Below are experts of layer 4 (counted from 0) of a mixture-of-experts language model. Rows are named router (the router's row for the expert), up (a neuron's input weights, with its number) and show model dimensions 192-287. Each number is 200 + 30 x the weight over its row's rms, rounded and kept within 0 to 999.
Before each expert's rows: a language model's description of what the expert responds to. This comes from a sample of Wikipedia text that the model never trained on.

# expert 29
What it handles: Infobox fields and headings. Infobox and list field values or section labels such as Branch: Royal Navy, Location, Personal information, Kingdom: Animalia, and heading markers.
router,212,174,181,196,181,228,175,175,233,228,194,238,198,241,204,139,180,185,232,198,205,234,207,189,221,264,203,232,217,204,218,182,226,238,241,184,172,189,220,167,197,267,226,218,206,208,181,219,272,214,178,212,189,136,172,215,212,196,207,247,198,166,190,168,248,198,169,242,148,193,259,236,162,206,192,166,185,170,193,174,217,120,181,221,155,223,178,176,161,183,272,156,176,187,195,214
up0,201,209,198,187,181,215,174,239,242,210,236,194,181,240,214,215,200,217,256,195,217,200,167,188,219,267,181,212,212,167,167,172,193,174,204,185,183,207,175,162,200,225,227,149,204,200,227,161,196,203,158,150,185,187,213,227,187,214,203,245,205,242,211,206,202,137,182,143,210,210,238,223,216,210,195,173,180,228,224,219,217,194,200,224,144,191,179,204,182,168,245,169,179,135,222,236
up1,213,189,152,198,164,214,134,189,227,175,217,223,183,219,193,172,143,209,130,233,192,223,191,190,235,258,257,215,207,165,215,223,230,202,204,208,242,202,213,179,238,181,200,208,181,210,165,177,243,257,197,147,169,129,176,234,179,201,215,192,188,181,157,144,230,195,146,188,226,233,209,199,141,204,241,201,136,182,185,268,254,149,194,222,187,247,183,210,228,240,193,219,161,209,140,205
up2,201,229,135,180,219,218,188,172,237,218,232,153,209,190,211,182,230,183,209,184,211,146,201,200,191,206,234,180,223,194,234,180,201,199,189,211,194,150,232,201,214,234,163,202,229,277,246,194,227,120,194,195,132,180,153,217,252,193,217,213,195,224,211,150,189,175,161,229,170,218,222,209,163,216,195,216,193,211,208,233,165,180,280,171,207,204,235,161,238,191,210,138,183,187,176,194
up3,219,196,216,207,168,237,199,173,198,198,199,201,171,185,237,187,223,174,222,233,218,240,238,136,219,298,184,209,194,263,230,191,240,229,204,222,230,224,181,215,240,186,159,227,169,192,186,248,233,152,173,221,208,190,187,223,224,224,221,148,198,213,161,194,224,172,171,224,205,166,222,177,149,216,231,216,237,172,151,221,203,169,171,230,213,190,207,173,274,212,256,190,178,192,213,204
up4,221,192,175,169,224,242,203,199,275,193,175,198,187,202,173,160,213,217,236,213,196,200,140,189,185,187,209,210,227,175,196,129,200,189,220,190,192,181,186,213,239,207,184,198,143,203,200,194,174,185,213,195,160,206,192,177,146,216,193,191,211,249,218,158,219,189,242,187,152,192,210,114,232,184,206,202,211,206,178,181,187,188,170,198,239,193,143,161,174,180,233,188,180,206,197,191
up5,242,223,197,231,197,175,220,199,225,268,227,238,206,200,163,157,173,230,203,182,208,144,202,229,190,235,222,175,214,195,214,183,198,240,146,237,229,194,150,202,219,169,239,160,233,175,183,205,167,202,194,216,178,238,240,178,180,174,232,200,235,158,172,259,219,186,171,190,152,211,216,288,208,258,228,218,154,228,234,153,226,184,193,184,212,187,207,241,172,188,215,182,135,212,231,204
up6,251,213,162,222,196,204,182,230,216,217,185,246,213,256,233,147,140,212,200,205,210,194,213,200,219,206,221,198,195,230,224,186,158,307,167,220,228,208,244,196,210,163,210,191,185,160,194,173,237,241,248,203,203,145,239,243,209,184,241,187,224,166,212,192,240,249,245,210,185,232,216,232,155,164,229,200,149,178,179,198,240,239,150,211,203,230,176,191,161,208,238,191,176,222,257,156
up7,182,190,174,189,204,198,150,128,259,216,237,221,212,194,222,177,170,242,204,182,191,154,229,194,166,235,250,173,211,206,203,249,187,170,209,210,258,216,226,144,181,192,185,221,254,230,190,223,241,194,202,229,168,224,167,227,171,233,182,220,177,203,115,129,258,209,214,197,187,182,244,277,222,211,221,152,226,241,214,192,247,142,190,220,230,220,241,156,170,195,248,171,165,204,201,197
up8,191,209,199,228,259,208,253,254,217,219,256,233,190,222,170,166,192,212,178,174,184,204,263,245,259,237,170,201,225,173,244,244,172,259,224,229,245,172,154,209,135,242,205,151,219,174,228,212,213,215,210,188,214,190,130,201,209,225,204,215,214,174,215,145,211,197,211,142,208,162,227,234,181,167,217,203,200,169,127,227,208,163,208,187,120,204,214,172,206,238,178,148,196,189,240,206
up9,211,157,170,197,242,206,168,228,214,210,257,242,262,218,215,207,165,196,228,159,244,199,229,184,257,193,185,270,180,156,128,201,230,177,223,232,213,190,187,119,171,194,162,235,185,199,219,205,201,183,189,197,204,172,180,207,202,198,192,211,179,211,174,260,248,206,178,237,189,180,180,224,228,184,168,202,170,248,169,200,241,166,163,213,200,223,171,198,190,206,223,181,214,222,199,140
up10,127,161,220,246,184,211,174,231,182,214,228,218,182,186,232,159,152,172,281,219,204,181,182,182,229,228,150,157,245,200,179,152,235,238,206,216,223,205,176,277,172,227,202,200,200,231,159,180,211,181,153,173,168,249,219,171,212,254,216,201,198,237,184,169,180,186,154,217,181,238,208,164,175,171,199,214,242,207,202,199,215,221,239,211,218,219,176,183,182,205,242,221,192,218,217,202
up11,168,185,241,188,236,170,237,188,192,182,216,199,201,201,135,162,181,210,175,209,175,212,173,178,196,206,263,205,243,242,198,174,193,227,200,192,176,215,236,195,216,159,189,186,209,203,200,200,178,198,204,189,215,172,244,268,234,211,164,203,191,241,137,192,243,153,219,193,183,252,203,215,183,184,154,179,165,246,253,236,196,158,173,243,174,209,188,176,230,190,233,214,173,126,207,207
up12,196,196,207,184,194,204,170,176,189,227,204,147,213,236,211,219,181,197,236,232,196,173,136,208,228,211,216,198,188,157,233,203,233,266,237,185,156,215,226,233,146,220,166,209,237,226,231,197,225,176,153,234,162,163,216,186,226,262,194,242,170,154,161,189,225,178,217,156,177,192,216,163,196,203,163,179,193,192,238,211,226,208,222,170,133,219,165,166,197,166,178,215,261,209,226,241
up13,200,190,186,197,206,222,193,197,202,194,213,187,205,192,202,194,187,189,242,232,226,197,224,196,223,240,129,235,141,186,223,175,251,238,196,213,221,174,186,160,200,242,194,153,121,156,243,184,180,223,223,216,164,113,217,151,167,233,208,181,155,148,205,186,268,164,164,181,226,235,200,169,227,198,214,245,202,187,151,178,233,160,193,218,187,240,165,207,187,183,223,172,132,199,151,218
up14,252,185,206,180,170,243,231,204,213,214,188,218,162,201,264,192,168,259,236,144,231,136,195,191,184,215,194,184,201,173,245,149,171,219,197,193,206,136,123,186,229,188,209,176,283,232,243,182,201,196,161,216,191,143,157,189,174,173,171,239,222,174,168,181,196,208,202,238,190,232,242,187,209,193,185,187,218,162,208,173,151,213,207,221,168,235,222,189,154,174,220,214,167,186,181,217
up15,194,211,230,179,183,200,141,182,235,204,228,179,200,245,231,180,239,176,168,190,216,193,196,217,217,248,206,193,235,175,184,213,207,256,241,232,233,180,206,184,239,211,199,181,220,228,220,138,197,296,134,225,181,160,175,239,203,208,167,278,209,189,192,180,199,182,187,237,162,204,211,181,194,188,168,133,125,243,218,176,264,215,153,184,146,182,162,199,182,210,200,245,215,181,186,192
up16,222,213,187,194,156,191,233,231,178,173,288,187,180,156,212,160,167,201,236,233,217,213,152,167,235,220,234,189,222,186,247,213,132,210,212,151,187,241,157,193,147,224,151,196,178,248,231,183,180,228,199,185,218,123,158,189,217,191,191,186,164,221,163,168,197,247,210,180,183,267,219,210,167,245,215,201,179,220,210,171,237,143,247,207,229,218,140,224,211,195,221,251,212,235,239,200
up17,208,199,154,214,205,188,163,157,201,256,205,243,182,227,229,203,228,146,227,172,232,178,230,201,219,267,157,232,165,222,178,215,152,209,211,209,165,168,196,197,154,221,205,153,170,187,212,171,161,224,193,220,217,151,175,234,200,207,224,195,179,177,200,203,238,196,152,235,173,296,258,226,166,171,154,217,149,220,175,219,204,215,211,162,194,226,150,199,196,182,220,203,209,196,207,222
up18,188,184,175,205,189,209,140,166,199,242,199,210,173,233,204,160,204,212,171,193,249,176,141,223,204,233,179,179,194,226,187,147,204,214,217,243,197,168,210,190,230,216,158,180,226,194,222,171,192,202,147,244,182,232,212,202,150,234,202,222,202,209,178,166,220,191,248,192,211,170,208,285,189,184,158,212,149,193,168,176,283,166,144,182,142,235,237,210,176,219,190,168,190,183,200,211
up19,201,184,199,217,207,205,236,216,289,176,208,218,193,193,221,185,174,225,199,197,162,200,234,240,266,238,143,212,173,181,199,128,172,231,155,225,212,218,232,204,179,145,208,224,199,180,231,198,247,185,175,230,211,192,160,242,211,201,229,234,171,217,147,235,200,202,187,168,172,172,219,198,225,217,159,193,203,217,136,199,167,231,170,164,172,192,197,191,177,171,227,175,147,216,209,191
up20,202,204,174,203,187,238,201,170,214,232,257,231,220,223,153,201,213,212,182,205,199,247,195,196,220,254,201,194,207,163,242,191,177,216,232,198,213,220,159,120,198,184,182,194,253,181,187,258,183,147,225,215,155,73,197,203,177,260,231,197,171,200,210,164,205,196,222,181,234,243,209,241,213,186,238,222,165,231,197,159,262,216,182,219,200,179,137,186,218,177,218,215,233,220,204,216
up21,221,194,217,288,257,225,186,230,209,210,197,236,190,203,228,169,208,188,213,201,224,162,234,188,204,228,182,230,206,189,188,165,163,174,245,211,203,201,219,212,190,189,214,220,201,185,225,229,143,147,175,222,179,231,112,263,235,218,219,179,213,201,182,226,197,208,181,203,154,241,212,213,193,159,174,174,233,193,209,222,191,236,214,225,129,233,238,153,207,216,168,148,231,221,203,201
up22,199,190,178,166,239,196,210,187,163,194,202,194,200,200,232,139,186,238,219,186,242,263,143,173,213,190,207,172,178,137,190,187,197,206,207,212,201,161,166,266,163,189,158,226,238,222,157,142,166,235,188,197,162,205,214,209,176,222,203,261,151,194,212,212,205,216,168,210,215,268,244,198,225,173,222,214,155,177,142,199,236,148,219,266,231,158,159,253,190,199,168,216,214,179,182,207
up23,228,211,218,246,192,209,174,201,211,170,166,158,196,205,232,217,218,195,201,144,197,140,230,228,211,281,191,198,201,207,189,164,206,204,187,198,192,214,155,204,146,229,174,215,246,198,213,134,213,212,129,194,227,198,216,198,129,215,204,232,176,191,193,171,181,183,194,222,204,222,257,173,161,224,188,206,258,164,205,198,228,157,189,205,173,172,198,177,227,239,200,187,203,150,170,272
up24,203,151,170,181,193,185,219,183,177,204,220,245,192,241,217,158,115,192,166,161,265,218,228,182,223,225,227,185,279,180,210,216,204,216,197,212,207,187,184,175,166,197,214,248,278,182,198,193,207,252,144,218,245,184,155,188,211,244,222,175,193,206,221,173,216,162,196,190,200,181,203,157,210,222,197,202,191,216,219,93,170,195,175,195,104,251,221,126,166,267,265,191,195,141,188,216
up25,219,195,199,209,171,266,214,232,202,180,195,197,225,224,223,235,181,180,217,221,234,178,213,221,161,234,198,195,222,170,193,136,225,231,144,199,192,220,208,156,186,245,219,223,189,205,252,213,262,200,153,233,201,207,210,167,183,222,173,224,166,228,281,199,198,200,148,193,180,225,225,218,191,195,212,175,180,176,171,187,223,190,202,207,238,154,192,161,182,183,223,190,212,192,177,215
up26,200,180,208,159,202,208,145,194,174,219,134,193,199,252,199,191,193,223,210,224,231,207,159,193,208,210,184,200,161,217,179,166,171,234,196,188,125,229,182,209,180,187,198,194,227,224,241,232,194,205,128,227,184,181,167,223,198,213,218,170,196,157,156,207,199,196,232,188,131,225,231,200,221,249,196,185,163,209,164,252,234,190,142,218,235,221,176,225,195,209,230,230,234,233,209,207
up27,177,212,149,184,185,198,182,176,214,214,250,206,232,201,178,194,214,212,168,204,211,162,134,207,222,241,202,192,156,157,150,184,174,236,160,108,239,145,175,219,186,182,237,141,213,210,233,220,186,244,241,221,185,195,216,260,149,176,223,223,186,230,202,178,236,218,196,204,169,244,230,193,254,255,158,205,174,209,214,214,223,186,223,203,172,175,222,229,180,204,233,184,203,208,209,186
up28,226,200,219,140,168,220,209,194,169,208,232,156,206,253,189,207,140,254,201,189,224,179,223,252,256,242,179,193,264,179,178,174,164,238,201,238,203,258,169,188,164,182,220,204,195,201,210,227,278,207,163,223,185,154,205,198,240,213,222,182,239,159,213,195,190,189,203,284,209,220,201,256,166,263,170,202,196,196,199,227,211,218,183,182,167,184,167,201,182,262,211,202,173,208,209,190
up29,239,200,220,187,187,180,144,213,187,203,241,184,229,195,200,201,110,202,207,217,147,221,195,171,159,235,185,153,213,219,213,198,181,227,230,163,227,200,206,171,230,161,196,190,175,211,246,233,225,204,181,225,174,115,169,240,189,177,238,211,226,173,189,190,214,274,229,225,204,166,195,212,287,207,184,161,213,211,150,177,252,179,213,230,135,222,229,207,227,226,235,194,201,218,254,279
up30,200,167,227,188,198,177,174,223,254,251,208,236,198,174,216,156,212,228,221,230,264,191,241,196,177,185,179,186,234,213,213,201,191,175,203,203,181,200,179,193,175,207,182,189,197,243,147,184,174,178,129,188,225,169,134,175,221,220,202,174,195,226,235,206,213,203,210,183,207,227,268,184,205,187,204,229,215,240,177,204,220,241,195,286,233,186,222,170,246,183,171,137,199,255,221,160
up31,178,150,147,203,177,234,212,214,247,179,219,197,191,174,212,160,191,212,175,246,253,190,172,197,224,247,140,192,194,199,228,210,209,223,209,192,238,190,191,137,180,221,171,191,172,205,216,224,156,211,239,174,160,181,144,220,195,203,252,283,245,203,176,155,187,193,191,215,203,269,178,285,165,193,171,170,212,180,187,219,190,195,144,205,184,231,184,229,190,219,229,207,177,178,253,261
up32,230,200,210,225,151,197,189,119,209,235,145,214,203,206,168,193,252,189,200,209,218,256,186,202,204,177,208,156,145,188,192,238,183,169,257,198,166,183,192,169,204,195,178,180,169,144,223,184,188,201,197,186,170,164,166,203,206,216,207,250,200,226,236,168,192,208,194,233,176,172,222,153,233,174,180,198,229,180,158,120,212,153,175,211,181,206,143,213,188,246,194,221,194,152,155,160
up33,205,241,204,225,186,168,185,187,171,199,214,196,179,239,212,211,240,180,222,211,209,213,211,217,287,216,198,189,190,193,171,162,162,204,170,183,226,176,211,183,177,246,211,210,201,211,238,168,232,198,202,246,188,181,185,169,181,203,212,233,152,182,137,208,189,221,126,159,208,190,255,240,214,207,152,225,198,164,221,195,201,237,156,202,141,154,189,170,171,217,175,237,193,203,198,181
up34,185,205,143,192,186,205,189,225,214,253,158,221,171,172,141,177,197,170,194,174,203,206,210,220,216,207,170,184,159,200,218,185,228,214,171,183,216,211,232,189,127,229,230,253,244,176,214,209,151,209,218,207,237,182,226,222,140,193,232,197,203,190,222,178,164,239,209,200,226,198,254,215,165,202,210,157,151,176,145,207,230,192,188,222,174,172,194,170,193,180,206,170,169,179,184,157